Below are experts of layer 2 (counted from 0) of a mixture-of-experts language model. Rows are named router (the router's row for the expert), down (a neuron's output weights, with its number) and show model dimensions 0-127. Each number is 128 + 32 x the weight over its row's rms, rounded and kept within 0 to 255. Numbers have three digits each.
Before each expert's rows: a language model's description of what the expert responds to; "raises" lists some tokens whose logits its average output raises strongly, later layers aside. This comes from a sample of Wikipedia text that the model never trained on.

# expert 14
It responds to: Commas and separators
raises: "\n", " The", " \"", " the", " it"
router:159141167122155156141180150106092085099107127104156119167102090084160132121161074087161159137115080089135147132104124124148164112147108138141180154124042125162067185080111131180140155126079096097158094105117144170183096121155146134142155060167126062169086088122073142121134151141129161094135149132136147086103181052096092107137166082139154108167170177128073146173154091098168083084063
down0:092146137128108139123121126112093107167137078139139133131089173167089136155110076106104141166064189121156119158094105184092146160083110097119136128131099040176110109082102194119144142146087091136130138100152169170142127158117133117142097137048175125145123103097135136088188152111101160100120146104135158098120145090143110143102207087141130128122169088049156155184131146160121145134104
down1:098125080107157123131136143112102120203104158133146117171143107178122111147067139178061194095103150135163128145099127125143134201157140129165138197113104137179113112140111109197176116124108078102148110158071068103128138095132139143121174121162173097126118153102148158177077156182109123093092111163111151149108189099131130115117058120128131137121095138104157117114120159098174173149129
down2:067153144166157187155173104109255110111150124131069057132128155166108102043077203087137114130140137094187115143071126178090097142149130135106191107103078142117149100107151110116103087109154126162107100100098138129118141134132143147069104062113077136147146145095156097110116087133143114119063125119124112101118084091133096097109138086206078144148158157157145111104105122136143096117103
down3:142098160100131078106077141104149127144112096116089121185137043139118143108131128163101144164134146129094160123138147150138126106066123116133152065202096098153111128132142077045162153107141104156146145145137185118087097135158138148141137088078146141161140132120117082121130086158111106146170138124106112121099137135195164078126169150118139138097155117136154063190148140079148095150135
down4:103151126163151101139139218095179119137170146112069090092145157056095127152133135181108205128133142149071090173109149124103071131103101095178164142069112168089128135101117146167146119137147129154149082170155132071110160071133156109134117137089177121064131097111118173194146121125202192151126193108175114104148042151169171118205101102118096104118113057094149133142178162139149175126135
down5:074165144101128199124134069166126025104163128139139166095140171149082137122113104159111117099144121166060084139111150109114142129091109125126128107054110169120101100083106134131103138124145118187075062126131115153110120125163151160129049124079112137106171108140162080117155079136158124131143110092120130142118123075158146125184093148163143198160132130095181097195091087099069164120139
down6:108126161072098131155147193168140103117128152128201162101161096104130132109182133081172155106118142189122111115084080107137108051092139162103059143086181142132152125132142146112106156095163112127050132161137096115103148042124135099120139121166137108092135141087137140173126092149089134106120148176119136089145167090132117127095160100123135155080188137054132106160077132142140166156121
down7:169033191151099115163146078160089119099082152113101094108140114175143165032149183153135141107164150170161182130164122072102139181153104125090135172127157117151079076188113115145048175177146168164080116121182106163081169134160158146143136114073141128073130129088115134146127150122111088126093153166083089126062072131163146119181117121129146139147084121122146126149122103135164163111122
down8:104146116131128156136125141147106191132144150156117219127089170135159111100119109149118075136103118153133164127160170090134100127150113128119150119072149164162116134091198105123135156199144112143096166151101097118130111088149175163135105146163108138122118096129148171111136087114180155132084108092153042114205158175112163103201125140080095109118122119161168176174121097069155086174155
down9:051191091119137144171107125076141102175152134102139122126115116133112176124158121119157146097136166148089109146124108168119107134154096104102117101125125113115108151087135141108103066137111084133084162059135101169087135152056138104181146057152107116104156114129054173125078171096138097131177100093125143170166144149138128096097148099118189086071119122158122187126160170141115102109061
down10:080159081131131121144137100164199093121130091123107160152164144153116113141097182133187145165126176150036112114069119115134155176121170206133130069159140150097167115160142102101141039100147137168190053121136128089107133099109134091125117118109154187110173132171141125099103085156135186110052090017082109146151093149105096169111062153156134108092165098091084099119140080138111182154159
down11:114130139104086154105148191131086144206072147177114186139148193067172081122154152142104083043174132100116130212130141078158151130143152105172164157113167165131124102085154131139096097073137126078148113179110147131119120143127173082150081113123131093181114171110088144133154156112115157085156166122103105128146140091145126119100123151159125094084088114109083104136121157164160131135125
down12:082103067156161119123141080171160094147171104143166155071164163109090128109075081147173073131076123123126123150128160161108166170139155172085126107141109169130114144128163134131169188063112132097140175126160105107114050153176187118105093139143088122172086126141163153084179120096187215089184076117157130117128161121104142107165121068158150144105133186111135113154131095150167101138135
down13:113170157164090138123108136123086130124118111127167138109179112045138069126142122165130157090144112098157136115052094125083132110133122099149120082109071144118172145107107159149081104114132172101142150135137101135096155095130098118073094138110135133164119123145088137108073092119135093089137192176125134135196153172145114083133171079118180115122124141137199172100154144091139134158148
down14:140128103130140141159175165100078103107110150143125087117136134158132100183111113111136140113139132125145154146133123072135144120144216069147138142155078151095125102166134122129181127099119142091148101132105137114117129105111100140145138136114209086120107183111115122146116122116137133146154143188122094175111139090158100124094167096150115102179101125140096122138131106136125108123131
down15:100139177113173122105140075152156133049121182058191175099103135063155076168124086138156144132139127113134139171160186153146147152120069144092132100158081161109101155117103164130102151113108093155085133162171089174134162142155114062155151091090034112141130108093089115148132105118137073088147109140138146065199165156130121114124156151139164115160110185135118070119163110157097091068102
down16:127099186158122150126132074143175126119085129151115186079144147115079116122166173111097104115081092114150122069176135087165161104045138144076120107127165157148115127123139143157139128162103170098131162118159112169153119181121098215161119088163132189124091177078142161117147105112072117120130115094142166166097131181114126153187158116088121136170163176152107092087112131079136150109193
down17:137085127099107115128159207134172125167155107161028088100195168189069118129102089174144127112108103179170119124117116106134144144172160109105194130146169151113168114119143156137112134116099120176117091111119145071122105189105087078091185096110142169097164157095150171122128102078168152177097132096135163108142130090102074144150083130129107174165153062083145163120163085155110137142130
down18:091131144127123117121141133110056124164137117134105143145112168102136102116168113106104141150213143103140141102164124169137121138104124129102206146091118083172159146159226136193139116167152104146137123074114152130101099082153132109156173082130144106104102163133149151123113161158096123157091144155105087107103094103093068133088135117187107106128160121125161123094137108046127154119111
down19:116100114159117163144126064056129132137156079129152121113063088130142098148131109097128103052132117124150082172137152079123131075051092181137123126093165107111158162115084158111105110139087116119074143192119124148130191113133135098155122132123084141117157181090143099065110169087146130075112133139118125141120167131165124082113148168109166141105132203118076091167091151114090145126081
down20:038177088148140094121110123185095145126155108186122122130108094191132162142185140122118103143101106121091161163163122085158106161147125135120138138128119151171164164168105119142144119169159091134161093077149109104074118080114086110106121064142130080141154115123118078063184073134136098122164128089099134086107103134097118100103145128192099131120176147099114113135096127101089076083149
down21:101147159137139170139094120166097047103168092113073096126151124106088094130135110149135146105155128147172088129133138149175135101111112144096114143142149152043124112129116145112129122127158075064093186092117106218092102132137146170130097151116096185122131134162065175139164134129139142174114092105165106163169112172090105140111111193098138079121075122156117125077155135125092142085126
down22:101117113144138166096107172046145185103140134077125179161144073138118126146157118071123064142123131098140129049167150094156117075122135132149193138134137153114154113195156090113118145119110067151109135132143143089120081187095152200119156154153096160113089138078135124180154163160120189171087073124177107143097129119147199097095117143171097075144098148145070142129085124142116144164176
down23:113108106156116157066168192106197128099168134113133103109169123106098115154125123139156112152103096140079098148094160123151153066105181106133094116121079079150084126117126198129083105135155066162113125112117115110122126090131135107156160103123159103099140125078153198198154179173103139105139165097096153108130094141144150110170116104107144164128119166135066144169182133127136143130091
down24:142138113151121092124147100068114134086161111133146155103188120144153159166102160088181155166121141152184108136134111109163135134069143156154163133124074114090130128142095139122160152046161065124121107109188131116122131120082149111167162138148127133157082184150099091101068118139094133168172108122131132143168154126160134160152069091120138191098146117125128141101193166163138148088155
down25:156197152137136141153138141118120126105129160153160159136133121137127115083108206116106116136159122141053124159111139104138175075154170148100115125174069138099110109145114129102145137074126162122118105098182136114151172131123088127142099169106131111142030124115137151114136127171055104160133110113076111132156168134105176121088156162180078183163106145115073142135163117137088182155112
down26:103124184113170146113054129146177096124153133113217056143113136116041192151120127136165131123116151126080130129136172157156122110161120125099069121081107085108069117134100118147179084134145144092109111095136166130121149126182146095048116104104116124143156070103093146104133075130136122187123164179114134111119159128151140107104176082140136163172141058109115148077148117197131152127072
down27:125147143115156107137081089100199182115092119112150108100123093155188121086102117136106121109090098156134173109133160146162132176119148113108080138158161185146120168093082121155116093124108127167140180098070146124083156072145150097104127128043128086115088188114147128203125144121143145164146126100133076107174082112146194111125154163122108146135163113135129092172133091131073085128066
down28:119143126157163117150090080134119073108167135114116069104086083171113173067140070161109191080096157069110106126093078161123104100140128155083119162127162117123114118169139069085064095135091178119091133145109077147153119064131108181153178066100114078101116114173133120046123142092115096179099127093135107163108103105084117124115128126134113116150164118151132171116189128089126140079111
down29:196134150123129139107163123083100177122159157072137179119165122128108133053220146140120086078129098120175115069101123150118101123174104128170090134198162109125102172089139133157088101103156141107101149123065156137133180087085114119148152114082136118084118093116121113133169129106173139165168112127141173185080150063127125139114062102094146131141177108131132193109100167130105102105121
down30:194128086123157122114130110185080127123187097109160182120109123142152143160110151142162130076130161033178091117062181137074172162149099102138150157144085127129064142142080115128066118115208134049151106133143095189129075084124136120142106115161171101133081131123140096142143148154139162106128084136167097119200099093129106139114155109194148090127151174112132092207124113114154084119125
down31:119138151138073117148090139126142132114101086153013103114107141133140158097117111085101125101103153151160148138146063140082120068135121126106128154148124165124089157158140114118154147172189151185131191155210157131121147090149125108079184127137210113076152161137141150160123164089181082107090230090114105098100109141165143123063149181105165113118135128145095087102189109125071109102107
down32:125135112118089120147180164113119141135095102095120163133130124118132079131102066131132118143110110112098074150228120076088079119153131115105141135166105111084144173182116118169143097153069158126108105144125182128124105079150160099100166135143159134150104146154120195135091098145140127097120086119127138182127174158148128124170109128115086140189152167157125215122181145173074108143127
down33:097107101125119126166116131080120179143124119120131064177169177127097146181107084158148093072169154132088195100133149113168105093118087119153147174139149143071140097154093144170105106174095139170098102127122135166111135113057150141152125127101095123096081150095157085177071074067141116146130142107116087162132152142156126168135076151113096145053128140146129126080179140107079164142157
down34:136133110156194147163121153156129079134170145175171123142110129137142154113110097166123108103232066077112114115130122090145104081095119144085090083144135126079134159163100135172173111182112119154165097117139164188179083178110148082084105120153099106114146102180152112067051203132139119086175184148139155085122140114158106053161181161135143111138093079124097126119130079076138160135131
down35:093144098180100191146175112099182128122125147118169152157083156178121133105132116113140132176087156113135172141174112155105144103123123147158131181189027098099108156106104160176105173135203177134129137123146127112150122173154114086109114130079100164168111161176131124148089129117113143128128143115154127116114121145114102127103146128166127107116158117131127115117172075168138079088119
down36:148098100133086157114140092118117077104112112114108088132157162051198131114166148136126114139147088110113088137149142169082170079014168148109127137123146175121161174123085137231101173085063085147153129112128149134124181154096135116159155090098121096158117124104107143111154114131139188121206128164094133141105140112162126127100111159067113110087132078118081135056095105081120095159080
down37:197109108083186188158148144143128076108115150140145132142149166135150125174097107143104140144161122168105130102148102134168111175091154101115096113114163121118122021091156154150169177119174141154071142173080065120096162166138157074167119121161114126109094164097130073146143117167172128163086096079166101129151089097126109097144122052105093121147167112119081147123131089084116097153176
down38:127141117116154140129133163129116174139107129101167137087140122151154087148093140110124095136173143151138183155098126138150232102151148126159167099173133126155153121142059160114074108108105091172153171143159191158114128154088132114115099142148156134157085155150147133183118146091139151138087141139144132140105135112142038203130130138114061068178143157145123089194142089143116095190149
down39:112193081092155125127165123173119134150129141156094085171140159077108112154076070177194032109108117141168048137151143068117099150098138104120136156156142128117134054189158128117127143130152168131144132086148135208118127100116103139116117136175072164174117083158101186094124162164153107141101094155129157100131171098136112075086153134093187117128125139098148122115076155138106131210145
down40:156080135133112096120109137124143133148084111124127158105113150126140193091165139113146148110157170131088117158140100121124162134112161096140142173188138102086095121133122071057081141132142157198166146078139101169125087105151125172147159177105134139111117130153164197095168158164125167174095126148148139145176185093183165134157106150138115109110084164171103082176119080124126118120091
down41:059092139099106128187101161152097076070098148160063143069135120174113141085144142175108153168147171123160119095073143172095108135071126119115102180107183125121118101144175096063139081096142196064104133113163156107107164123107098144144155153160132123097117137124156105109083111081123104176111099112095096106163128129104089100111166101120111112160097108191155172064114208121160148106125
down42:134096125098109068096187116133117108072139158133156122106110153058171082176143074117122138101121136141075140168120100106133127079128134075129075170111095117103117169115135118132134113132088088067128108103166125150143165148104150123152130122118077157070136053143149093099111097151101104105147134093146196178122144161123109154068180071080111107054110153089066097172084181105092082084131
down43:070134118114103115093142137071095169148111124112120143128151062136121098183162163149066154106107088120142135147107128137132138193125079109184125135132193098071138142149096148087171115108143134126138146098130099195095172116154114116150115153116164170116168136135179120133103098132138110154128156154095087135181152130152141108178104103111143086107122054080167162101124106094076171107153
down44:070183164163141110113156132107129125124127126095094143138180113109124133060161150151132133080112105143157150109091161187139083160113061072117070178085205100149134107085097166139171144055156074101143157119141125134109162134133145101109143161088137255126168163110144081144124123147166193111087160123112100184117136139157171216166124110113135141158157162132161197072084120112097126106147
down45:126105136135178147147106162176124192085130109207126124134166165060142145115143164118130165167128087151083166184106113128085061103143180093162151105051053174084135104082167146137097161135111170063114137129171160146124119123162138131141120105153113056113119099128151169121081194121170112154124120156125183124140106158140089106155125142161088096118070097141110129100107082126141121132149
down46:135124139123108158143146109110156125173085123125090102161152141107077134156145160130085171104126093106162109133083148165110125114060194150134159129117114120139081174135130174166118127093170076198095128168089110124138166117068167107130093105157147091187147129102130171094137139163150139134119124151094114145195075093098094096140141135119139154176151151138149122189094152115111132151159
down47:132132134107109085117091170161055129133055129099140095117165156130178106094129187137135156152110143143128162132095161180175170135164164130121116105182112130164085144099116206174110090156079124105195097154126162159195108081135116137153088056080134065065064093163166148137195100150126190130133116131128147115082132128039090150145115086098149102127123127072126221132165153119162099051126
down48:092154116132096124143119132110116057121109159127114122140155077103073101146160114157134110111143127055111078140187163133156098135178104139109144160102116100134109112067129134123150194144163115118101148162140168084201154131161139144128115141097166120135125128211129116183122118097055111106145155141097128135127114135118125156139150145108196170138104093038154091102119170161175094145123
down49:109128163084147177095172217111127125153113123114137095096141126151140108143094141115107140142132109036169132095157150161109118143122159217071144093104096115116101098141071133163146161151157116093127153114109162130090138115114110071120106121116156146163186150132113138163065110060179151162141229105157141123148095113138172115176134121216099164166128103178119183069107070142086079187096
down50:140062130078071080147083157164127122180134118141112145182177135093153102167120116119096105122129095127095100188114170131105139063140105117105103103136125171142178099129137157123166125149119152079056159108153123169120126092168108144142169151129103125099120114063124075140063172115110122099157159134122152104129203166175150074110180112091137132106131136118101100089056137108113232070102
down51:111119135106139126146072128137118094189136147075090168071123088096123152169121161111163128157128147144107143093130132152125146103167136105164151120106168152117133100127105128133155157169103112164139089106121100107158127129083161081137117051112099127159134134124157142143122100075192157132120185131179155115166132150146140173090145184177168164172165091109059044158092146100132102150058
down52:091127148114142125161185150122147113153113117176088126112123163085087116146066098156079110090118109139138104099132119159157084176134123212145118123133122102112119182089150128096118121125126180143125129151093102125096107117105131128110205097160097170160109114087090108092152162129112109173108097130097100150121127130136106111134108193138134145089121108147178177109087080159163165158179
down53:151198173115105102146151084080108175113138107168064128154159091093104115147161117111132127133115169109101085144107145156086139156072181151200119117097175179126161097103092115105129190084138151151086096114173081136123074155155160122130165093134106154187153131144129124131125136137116081143116111099141094153099121131128088080174095160132097116125108109133152123137057108116115146114142
down54:110127142126097064136106111146126155114160043096112115103171156180127155096193139133069075111123137141138101170149103116143152139049149151162157179201179092140171089174130121066139084139095168131146146152192133161132152125116116088128072196129138141133125168125172094106110142101109124198114108160074156103132119122113134108157117127119109123122148080101103132123154158105121111159102
down55:107135105118193162118157150102127217093116087156119127104096073130122135123113179132162058143126128118174116078158131082144146128095149079111180051093116098116086149188183118149107097139089113168151133066150154127176091187135120096135123139078126166090162182136118101089120148164150094141129154106174157124116091164187149138119095079134093165153073077078174089118172167102129160128127
down56:117147094164073117135124121083125148144150124132122128169141139184134098162090137135147104161153136104147158109152094142098140109136128146087121119085164136120132137142131153091067167160165108113135091150143137109131119112125039126102170099121061102122143081067140121101075079134186109133112098123139176125124133107121105127123072112101099056157052106169165199050115127119104114120201
down57:179134142127090093162114119145149162082180113090170089099192108123176148111175116106141157102143090131139170128171063157110129063122160049107106136126189089137121138044097117130139110145136092107095157119104185240169128144121107139178126120141176147145144123120127104146115152138183146152148127177107103099093148095112098116183184104137104161166103060102120177122126126138164110133131
down58:111139104138185085165130155080133186188169120101071119106111155134136099094096081072114167074078139114158174137186134119143147135163104114114100155107157111093116160100110079128146138165145124126107139129137136081086105144114072116142077123147134087098102171177146153157142114158124092104136153144152185097145077142060197085091173132164132170143086108078127084110106144139153160179147
down59:133132133115130082106184174174115063079097085136160127072144129190201105111070075098120153090133127113139127149044140083127170121095109130114141083122095148138141121181116126086137163087098137174104095154145123145139152118140127172147126074166161117097117147092138154114064127102085138140078130157122151157113159074149128173189131163133127139147129097150149129085187110169109154148191
down60:200127141167124173139117109102086124169120124126111130131142105130082171122157095107162191143192112137118082095099155146174127033171105114125040102100136182113098125176122146112143162116098179130111115127136161143171169144192138123061128117091110143143144152151097146130101110146141175117150074137128117127114104172165157150091143119106105155150160126099182159142143109110106076153105
down61:119122100134097208128170121140170097108183107147110120143119170164134133105106123125122148180161096136166106148073193062059133134170190172124137115109068127149136071131148108154122155139185173123134134102104156173193144154149060058087105123128107078107159153103121147166127138113147119107101198129169112132136139138148090110193150127116163148131140111142183054120110105123166165101172
down62:130168169174103124132135132017150083168162132088141136184151125130098125126104069140126093124141094117108137117113143107158167079139160108107042118105088103149171124141127148113191140124173130126124160152132102161105117057133112186159122139157108144182069127064117146146128169122126139124171139109106144138105189175127087134113156078112120135099081151163099122093138082096133129151112
down63:169060191197162108099095160087158111120108092157153095085182133121137152120171105101140109101104121077171156099128146178095085132135099143133158158127131093138108121129058135154116120095174137123120101161124171085129144110142116106127066163089190102152110156127074121128095154120172123113118082114139194149136073117109139116112096110134134199118099093125160177154148146120140080168099
down64:119147147120138140118144128135065131140175103135122134161106119119121105192087126096073127201139136109107070144156155159099087088125153069103155176133051120161116127127206109127114143082118104108165132082138121140090134116149142169161153168098151117112115177161086176126075160165140141112098169105152132143126107135151111155143170175087157096108133162100111112175142197132120136107142
down65:121115136107156162108151161184135127119179097103057099165102164160118171116142147074080146147163116085128108142097196137101100114167144109155124146082171101165168123142138123186070165130112101159121184139127084092122143161100169104083054171155133114191168156104102137126150093095081151111103207118138069178134159151152129136129103110113105156142151084167146133096227146077129133123125
down66:094069168102121113122156090186152134123135096124073130098077106165125137113095115106101105074130117080070089165125134157110087126175094067060108126149111149109138148098114112134157113086166176105103130087082185136188113109128156134130142166169148159178038089135136105120121160101115177053100105180113094070136188124120133137160116120134105138117061116169129104194124083105137213107101
down67:148131110081135138133152148111154092100124159110095138101144087113073115093114135124114119144165102082110148108127162098183114126156147108130177087085087100138134113154112197148062030189130159174135151117121170136138112135136130081130097125094114138215165169135079136129128097086133137178143161089189061136160122128130101104102046152114131172134126110107131180112159134178152138098162
down68:131115061126112175081168120159072148139086163100109140083165161095128146126142089131148169154072136136106140099075178144050096141150103143172124097092131161121102110172175120065126111100144102107085138165086115073093116142094171123156130124084200067147187127142100200073155142099087136119098105091156168120075112157124157169140083116082118136143103176077147126098114105152151101135161
down69:093093081135166111137125074127085065105115108117143159158092089155142156116173106099104123133159163102119114069155147164136116106129125063153147201174138156117093141040084099121163062132135183156102084113085117092090152128182151113101166131119149132080135051098097159161075146102135124143088142130100134101142085126137144075124076136165078145064114126084167128116130121085126116138154
down70:154134154120072093188164063072086114136129128093167106177129071111136128098172166103118141110126175196125137109118164115167149156112113118124127116090169120061158142171107140167099158085082108155107096161128047102123119132158132168115076146111161128133131110120124138153212117171176098113163130122097108098101200123084107081078148181119124117121151129121121147144091102127112134098160
down71:134133113164135186103181116126115112159157105135074141075098145123088144119136221116109193094120156100190097126128137164110110166128146188059125077164107142121078078132136134107119139118121098101128153106117134069164095116137121115072143090138113127188195122101101101143180163123136156129151105080119076181148138130085154180109096080145103130102166142145094150146147112118135070124139
down72:193082162133103165086153158156085148094086086115034143105133114165106148130139135145147118141106162097128081153102169103190127084182140117171158107119129083150100127121135121155137099164147083170117149128120171158118143140116146134106170155153089174122131191117157167127083084125053127138138137139121096182100142107198118069099109079101137143142127175183070133099102155150182128098142
down73:159103173113115079163167164098098115137175156065109148123162106040075081125064107155138194138135129050142134115163113082123098108118148179076096171201116080115131150118107069122194121149125144086113106117118137169145147097171124086143169129110135141090186122106109128054141090131081128176154106169100086111075151108118151148142125146153115079113117142167085091081085135109112107164142
down74:146155152122087197162124150114123113098137090141146168129126161139114119129080123165123141097083128117140180053128125088138104140152116155183084122162076098095109119149086099178107097167133088110104079118110110159135140156129109091092065148187147163188125084140109144122119119093104183125136078053121064124131113158119083099104150119158052128114108129116147198097128122120117083110140
down75:161119147115141133125116147122088076125107106106154074150132149172131092127085144122120192138130113171125109121144098123118184161109103143179068127148143096082142158092124146114149115093151124130174108138144075126121105106143133103151121165135148095136107150119120081146096089100095123135068152199137159181121159112162122123155155149095112197110180157122204143092145162182143094107093
down76:083087145110096086156223124117102129103043184183105092140094108154112100181145137130123093133106158092088209143172099094116133114140118086074147175136160154149128145153168152126126138131176112174189144140133164184154092099081202098131096162121141132157128120134122169151118187113116131158150106149147156126159131122120128167107163080105155167153148197097081163119127148165149090143112
down77:168124157210103136123163132188139102167189072141158129080147117152115043090147152124134119146050176119111100159105095078142131109090100077137104125094085146141120135075086147070180114208144103105170127132143145147122132156113133163102094091116112068109050136148158099211165100133119149220080069209134155069151164152117122158070175150139135103142107104137145139131184084146075146125095
down78:181111159101149102084169150141150110134112106090222117097083086115139118083151139144176069131137090113155080098134178079142130182125092164044152138104137120107150164113137089110118095104100133108116068163162100176126129108159120107164138151155124137164134118124114094117147123155093141098095128074145091093156147135079128080150151161208127151128100065090157130091068093156114162134136
down79:148145113151136167121168124156146168150102143139198159128173158125071156118103136127110182098128124148102100159060183095116078144184159133080115093192137144088124105146092147117128149150042138147107132111095108091172138165151101127086105129124087107151089070148109134111150119113166158097035106106107074198061118122187080133161117136170103095194085167075115188128169072069104133090183
down80:129123137111100127116093160101146115144137081092183107125166122103126126081174132113149139100091150200192124179109149109152122106069167091171128113128137154138116177146214124166189168106105139168142088143051143135112106135090104139117153094080158151153154170135133130103152136131142100095112102095098181136084115147103096149128136143121178130096105111060138091096093152122141114109178
down81:072157168130117134118109139132065140136145115176122199084154068153132076135100142133168111091128161137094116104131110172103085099138108117146051156068126103138059143109147086143155169130146122136123145114166105115135181124129115141083110061109175140096150103158116159113110158128118142084138218144088166131140145171107131167161112107181147088115168091122066153106220137182206117134125
down82:086084144119150162115141138090155150095132120087163155158140166081123155135148139113164209145093100049122112167142127132188179174140148078091084092141215099148120161160146126113100116142113152125141111136148112181115126083157150077155093123166176089145106126160154082128151140126142132126134120102105084141155104184073119063138107089125148105122165161097118087115176165192173123103150
down83:104135100149209171087110188111111146166087135146102175187165141140101168078149162083125095129173095074095154076099127128095120172089124086157156174131105126088129139162132121115130101123190161139107086131159097137130133152110129104116098098157125130116186116122142153111129159081196134138099092171091116168093081074138124160149164100130096186112107164130118142089150159173101091087101
down84:160144126119034150179114064144150120138136186096139088140118170146133150156103143088112144110120098142167120084142158155119145167115096123179118130106101140170138079143111141132067084138141137164137113086139148073133174138095131145159148197121129143135116204107141096144124110072117136150123115116139137129156140143112101083148145122110107129091108147096155147113107097144158111128118
down85:171119117136137123129107117156139112095112176135178139087153170161127089145107141094156116107168091129067162158177119133105134139104130079128094130153174152120139132129094039163117112146073133139149120155088138124084124131109121160094060081106117143064136093123072136117115160133126109179188143061074098205132150159141180120164107108078147159150204188117118123145124100170175127098122
down86:121100104092111147162130096094076093108121133129080101158110165134092100135165163114157117127131103210165147091144151145144123103110109087163135113059121106145174059161170151121161112174152056088182101104059122110122079119118201131131183143123171162079158128133056068122179102154116151108087091087102137129089175100154153124090135172093145122126123095114084097153093116129164161157136
down87:172140111161157150148167134153068098145143159077163149115090089165164137129145150125136166126091141120139086127155086144079143123132073145111103167126158093135137154135122154058148112111102114133154098130107112081150175046114124117148144136165136187127108085166084099159166156127076124175189140133146152139172116162105124221091150165077192136114138088123103139151130096110120151128164
down88:096119123112101163182164100110091101160160154143138129164141132113121146098154143097115165100106082151102094159099122113152112109140174160136130154140096100116158124083176133122052145115176134129138107165112126150168177122140109164179173160141108062123178142102122095087104168076109079085163108106133144157077147094148118101102124133121086090104093143219204184159125149119119060125163
down89:100134142171114161161136131095077097098130166205089120139092157150131133152142141119179152152123152191106179147130135126108125144139141102184086167143177148126116177100130091185096151111134121118107126078136126159129103087165125146112087089135092099112167142121163159147127138120153121169147203153096093081087116107136136128110134156167107109149147122146097121208152150133153110078139
down90:144109133102177106119119124169138078125060124103165150150104075170125111055125106133112107165146086183116121164122133168137098157052127145100131150154156136100083149121084150132121101100108093079089140089104199088102125158155108130121049098153152099159127122165091106084162145064153067104148109134203189104106142102139096046128082086159113116079180129175182135093168135128094091126100
down91:129047164151044112117073123082119118159132109152156144131122117138066171167148132118108140085177100092106113102134077130141124133094120131144135093127155172146096097157125117148151155097157197118155086124150084114088107150140119139166145167133175127071076105140166154110153128093160106118128154152158135122120122093097145077139094082115147103123157120161114106129131056059145203123116
down92:087142106143136188110151061095079137126169167141120117137105095102106124164175118137147115157044174139134084117145104101119128159095107114127129063137142163122113132110112157160145161072108163117144168166127134149131157134167111119128117102143143136162133175144170136185165118171177158117123103066129100160155138120172062153096156174116150136149211115086104139148067117180118101113143
down93:058138100102118127142127111080141137115095089099111164118142043158067113083125166106126115141120136210121102081124125122091079117140106162131119141108146173114137169154076141051155164150091120101155122158108122080118101107142133138076164126168111117192191152138156169059117106161144114120127166106124109137180108126077216171087150152144116103134150115137094125183132096154173095122146
down94:139134124136150117114114164111158099155127140161160153099095095144124152154112094116109108215093159078086079112072140150150068129130148108142103154069130167140152140097134132094142174103124092127135102140086175069173056125188140103158129118126112142102134130136102128097123109070137148135131085079111127122120130096130126138126119099136118151161095164141057130203141090133107112145109
down95:075117098160107131098105130105099116113124095150107124083104123146110126134116122115151137162161151129127109211083126136137140143142158146129109158095137102101144132125132143145183162133083089099164124107148136139137071193067170075075195098168110119138105112080172157103224159154185107144090074180082090140135089119134141078167153076145156117104113151120139177159154120124126100081156
down96:114204164097140135122126117159147151143166123097156103089098125154110120158146078076136140082117161169118084138132126172130172141124122126175073136159160098205201169080118157117150097109128091137119138134108071133158073073158066155112175135152108143159135095145175162099110101110118102141137085106135095126198119230107132134137128114109130202146075077111116084186139070125129139120096
down97:166117082154149107177095130146130181136110127142108212131142177133104176093090132159155099146068119140073097132175159113120146143128136105181131095152212077135094111148142139092090126131103162136172072158081112140146170145071117100148149072156127114130196157125108144046181098199134100211120141101126134146105123171141105148148091055074095129139084185127078128131121111108119093151123
down98:090149125106128127155116140093099140130118126126085163152102190165075128098158072147165129083133164160140106134101170077130120124167152077132214086134130173118093151171142157133167101125163209111139081085079087180133151152116102157131087122146134099056131101156145164132077117129171142122103145145157140087100128142127083142121121128148080116121177099146148148100186106148111145163164
down99:096117173132148137121157119158108221110084132154134090126177033099115139141136100121117195096125118106158109134096160197159102166137116106175105157102087152180128170110111154127077127155132129165116103133200141134094069044191113162125117137133164086116132157094181124124159128159111122109209070129075158131129144111099079098127137109180134105096075134087149128143101130110142168105127
down100:122112157125113141124133126162128109107166122079193153157118148122152104123141097117130103115144123140127067142157154164150129115086067098179106111109168164053157137132136110129094148083107193139131146131149160117132136045121158076113118077180198085120171039135114138146123084165128144158127175103132087098185152164171172173121139161174128092084072152188118120103151133134084165095151
down101:135143120202145062147195124110113121131099138106160106083131091115113143133129152090159129103145133072155090129088136145187074164080167203159131115157071167154109138106114088147158120054165166153064121133127076077102160140158159097181090139136089082143132107148089086172093195168116171077160094157117066121107205137200153144143111124131124095164121141139126117149139105129146149088111
down102:129138102164167105155097158086095137178103140095057145159165109076137134152082120114125146134115162103128172079098122112172117089096138105148093164180037110113149147158117162183148109139148142102091147113137102146114170148100142108090147093111110096104146076088110122183145150108062164141071168157180122125116081100102136089176129091134133127131198168199109151118077112157167100167143
down103:124125133137194082107157096166136166142132093149096128169138129078147143102148110112142108107085120160123127154087181119107127147053161143117126175116110168153083071115225126109098064151097148102115218096089068094104082201166147079148115180078121171077142150149145092123162141154153118104117088167132178088078166144118067088144171131123074133125164153143173125148099125089142130170144
down104:129118127155115137138128141127111125150134063154106079099143139189165156104108165116114091139100122143087118174100120150152149161129170130103076161094163127145136065084053089122096145150127124097134122127115114143114154190127092081119137149116114084082102190100170141177098109126090132139136102179111140111127073091126152131142087139130121074121101116177178120130093135146100150098133
down105:119125098069139118146160181116106126165097077165160151122129137120168139157115105093136166173152187172139123143071165052070189100075134082113171132123217159131123162137122175058134106032111120105069169129087123116134171095116166085060130094170186122186091153122144113145116070119180124163103158121100144097128139139157087164155165162074119105113124141145118141109068104089161112126159
down106:160110170099131119072095151098105119112214178100132126126157172110129148134115138112166097165116122185131133145211133156125145162164175115148172167158150190141139097172132147068093171065119141179132134153172133109083111147112132163148159126118127086151175161113159168085098116169106117118088177133082105153124148167162117114076101128039117106147105093169124113169113119123181101132077
down107:142176118154157142166068140145141137126081091129138063160140179146080141140149059176094069099156110177094183174182105076143130181111164131174227099120167112165151152157078120146157140143116124189188064133171163126154101143095148098070121088156113091103110170136161155151164161122115165171112072113126116086132136116121102118070137139176152098082127126130125130125145136112106120124136